Experts of a small language model: width 256.
Below are experts of layer 3 (counted from 0) of a mixture-of-experts language model. Rows are named router (the router's row for the expert) and show model dimensions 0-255. Each number is 500 + 40 x the weight over its row's rms, rounded and kept within 0 to 999. Numbers have three digits each.
After each expert's rows: a language model's description of what the expert responds to. This comes from a sample of Wikipedia text that the model never trained on.

# expert 49
router:468542543488530554450466566537468481502521528481436479533451561462448502487468534531554518491458567480531543561555538471472460514508484486538550501488493489480502440473509476555578565491534520576463501521507545533436508446591494531487527528486526542517490542480503469436458546462494484538528503510476532436497487518457438492392430590578520495509485485385553490537461582514480543489525561487556499489449467486543475474589508569524475428503538470530501466500404499476492513471549462572538507503502471482472559510459441537533587487491464515432493517503467525556514474475494489467552491527511595469540573472485485489441458464494501459498491536546513515621532491417569523519515487456512433477504501582476509532431470516504534535535542504552474520546535509471495432452465502
Colons after list labels such as Students:, Number of Entries:, Traded as:, plus table headers like Year, Date, Notes, Result.

# expert 53
router:510545590441491468548580487489487524459458510498460492539480464527465544496460538534510498505429515495556428583528453503464520489488525583531556526482512386490508551487538521542511515458564557462515535475492569513461539559593523546484485530495501541456492530466488450453429477605503554480523523501517559531393529518457531520440534515476431501471490475415469430505506479554523538520432535476543443541462457533472431422510537493483487484481498464451490399567466487437410520508545507536508499503448513474553483498518522527511533480456463505479493552490487437474517498446513467481491461528548572512479477473452458490519488524501439459464517551530422544514485466523505450495445483465445476505549535566494409527469489484461501458445550516538467469540523501581459532445547470
Heading and infobox label words like Personal information, Records, Awards, Born, Clade, and Historic, often at line starts in taxonomy boxes.

# expert 5
router:485439534463493565473515529466446464491514510547518510449460514453564521534513477551523495510489587445496483442474500539526468478496419500513551434513479519468546514454519515469522488577475500494478466506588568489501522473555552488436558417460516515434465425530511458514456511517525517544540431515401522512492540558511488478493456483479405489504587524539464534487507469536483520410491557384588522514463490570429484458540575522502461516461484517496522365529469456547524466528499528477482455438478460525521503491472516427491463507459479499562469515514530465543495509506462510506478543399446544560483530475576502435562520481508454509476508481518496514537516464470539577451509458484496558475520520546470470509580518530430519466481538515529502521538508530470422570547486529
Word pieces inside proper names and long words, often after "The" or a name start, such as The-mes, Brah-m-achari, Al-enia.

# expert 31
router:417508516497552507534502449539519466463491540512487495502497546530514528517483533431608482509515489504427463463559505481476409507538529547554516503530495471528482524497565503510447526491544507591463507433464511553514486494493516563495475528465515551454524517550541484486480435555450474442544430472490501513457569549499435445453393563525470498442448461465506574425468513453501468482463472509550474466482505518513475455518504553524525514552533501536485576557479514459486391487492432515447470554557545536480543496542526510496467481459526535453491477493468497584531493477433495461468531531548472444457457477433478546481462486533537449539474600561495514531506542510518543513464463427484511526465456560443507498491457525418495507447468522539463423560571559461512439435547455
Infobox field labels and values for places and species, like Location in, Time zone UTC−6, Coordinates, Genus, Population.

# expert 30
router:529523512429529509428518494485555498571533491474481497478526512494522445577477501531494515575535511462450473522541517513521473570524544483540477486500627473479552466547519511544509493493489514410458550449467489554541490475486449467523498457519435457553493492523523542473463478529548495472494483545496483568512469469469562492471488574491518530440446531373536425459493435505465575511457438503494540473518525557519421445544512468559489525554521480483446507521556500540510486509561420534517488512493508433535443449532498466542441582514531536475523569461511456506463516529465490501593471531559539585464506474517470539477491473501432477444536499454562496421396512440469521534510458493536524540480487491491523545420481589561561478498454494448523542470442516537487487509454504
Function words and verbs after he/she in career biographies, such as for, of, to, the, joined, took, worked, born, his.

# expert 24
router:495505516496450485456456512516495529495559592518534538469473447466510477435484531438485488433524497513529552533434464467543538529498425457570541449438553538463507534469477437556521482556506502510480435527535538498564507486567473559436500528502520535497552540466530510480444552498577447520458455577508588490554399538465574523521471512490498556459491510443517502537516614545480502485542448436479506509571536427574522487495492493454465441477457457499489498551538509525467495497490472506481439512509483544439476590516481527469503458482537528436474495543475487497445481492485501443621482598445543494481520553481535483491511469516530495397505499474464485553531467490535442514500475558494460451489480524390498492485474528563498473479476560522551439453538511550481496547489468
Tokens after a clause subject in sports and election reports, such as led, scored, defeated, against, was, plus table pipes after vote labels.

# expert 32
router:532414501521546473529505469578531540491534541526493530500499490440513544462485512467516475462447520444485474486523535501453521508494566498480569494489521543536526429511564512505443556511513542550496486515531442531527545493565480510533553499549524527552533529447520545454510489542469444493469552498474389539485508539448402505524563563432494524503551506460569505525489507444472498511508430467422491497485443547469469429474531510452598412468470459530500481528502502511392512566539496509483509562478440508509526431439549525489419474596442510513535528485520505444508506548450489466495474507491446477459498474515550465511479464432470492477514436549489504493485516575501532516568468460466482449488491472542476494513494559512547551536424547637566486508500505451569484450455454
Separators and words in names of institutions and historic sites, such as Society, executive, based, and table pipes after site names.

# expert 50
router:522466530546491490536459562501459475429505504488481492506479569542525486500457540573491537529463485465499510523528560508511501482410458514515367500507494528529493476427487494490524569495537496471498521540598568494486536473495522519479512563574562558523465449490505518470491507486486524468557481531527496510479469490487497487481471586512495495576483463597509460441562470497488570492504516405498406445422518536459552440542512531588470421493532433488503393467480530413566494530545477530475493469393434529484518510473489537515508463509448521496510539557526526525466489501467487468530465445515572445479442478536547401592494508476478534519431548533469504489484493458500588545469528433518491505563483553522468516413474507442472521520539490519488498480489451493499546528510486
Country and place names like Australia, England, code pieces like U23 or F6, and byte pieces of Thai and Korean script.

# expert 15
router:490476561521549467466500512535535487483551524508505486561454542460520497490427448462519534548504494488503459488473545434490468537505531475513513449474465595547622426540576478585442455508554478468478528432496455443523434504505459503541472505499511549554480528561531480501536501553534467522519458480457493498480602497493400544443461539467475487519488413538524558490442542479527468456490443507493549489528502520512485490436528562481474516496471476466408492433475537523469514472562498551547496494467457595536581493492550462451457482458486544573484501435498510516512538499500458560500532594558544512463531472442464458528546511548588556550490486583533470488488490590491528440484548451516496558519481441478491561560448500463481505511467532498530458462484467468525540473517472
Prepositions and articles following a verb or noun in place descriptions of churches, towns and buildings, such as erected on, named for, home to.

# expert 8
router:459557523505525521437498480478497508514556465439453616538518538493513448551478532531528489556499473461409473531504428486567454484411511504593511494476578505506444463533445498550413486479512465524466462461415509534475456522504496519485478497551454428473533479520502546431477559563540453530511435482461578361497416429494525456525525525460499543453565464524545455459442537472442537529475497480516472462592521487499472592497485522577572551487500543492497516467494469539535423507440426517510496558463480538531445480499481497454440562555567530570500503558495512536473464475472498482546493476504515495497492481480473509539506542462489491525525489522555504491503495454516509486450519473476491512475445446439481503529490563527485546457497479567498580531536498460525518532451476
Prepositions and time or place openers starting adverbial phrases, such as of, in, during, about, over, near, On, When.

# expert 18
router:543412488519492508473462545481456466443516558504552496445468500533533517449487527476471563531465473513525563454491535459482525453463462471533431482518514496454561436508515522477567466557472437490557502432539593483484553490578466474558500533498568489487504447511524506524462519526521481503525462515460552531522525530499455491457471527444455511478527434541538517450532432509484555481460501375506405476480527560453488546497528562557502494523470477529500434490477463421549508488461506508383530446466490527563514487492502423449582547477515525517484462534523565514570492467507461474509485461462551436470541568569446466521479490455502524506485460524449482524495394524534581546515454429502455453531499484468564524455541460517486494429479480454524509476445467516461592512513515
Middle digits of large numbers and addresses in vote tables, non-Latin bytes, and word pieces like ond, ann in rare nouns.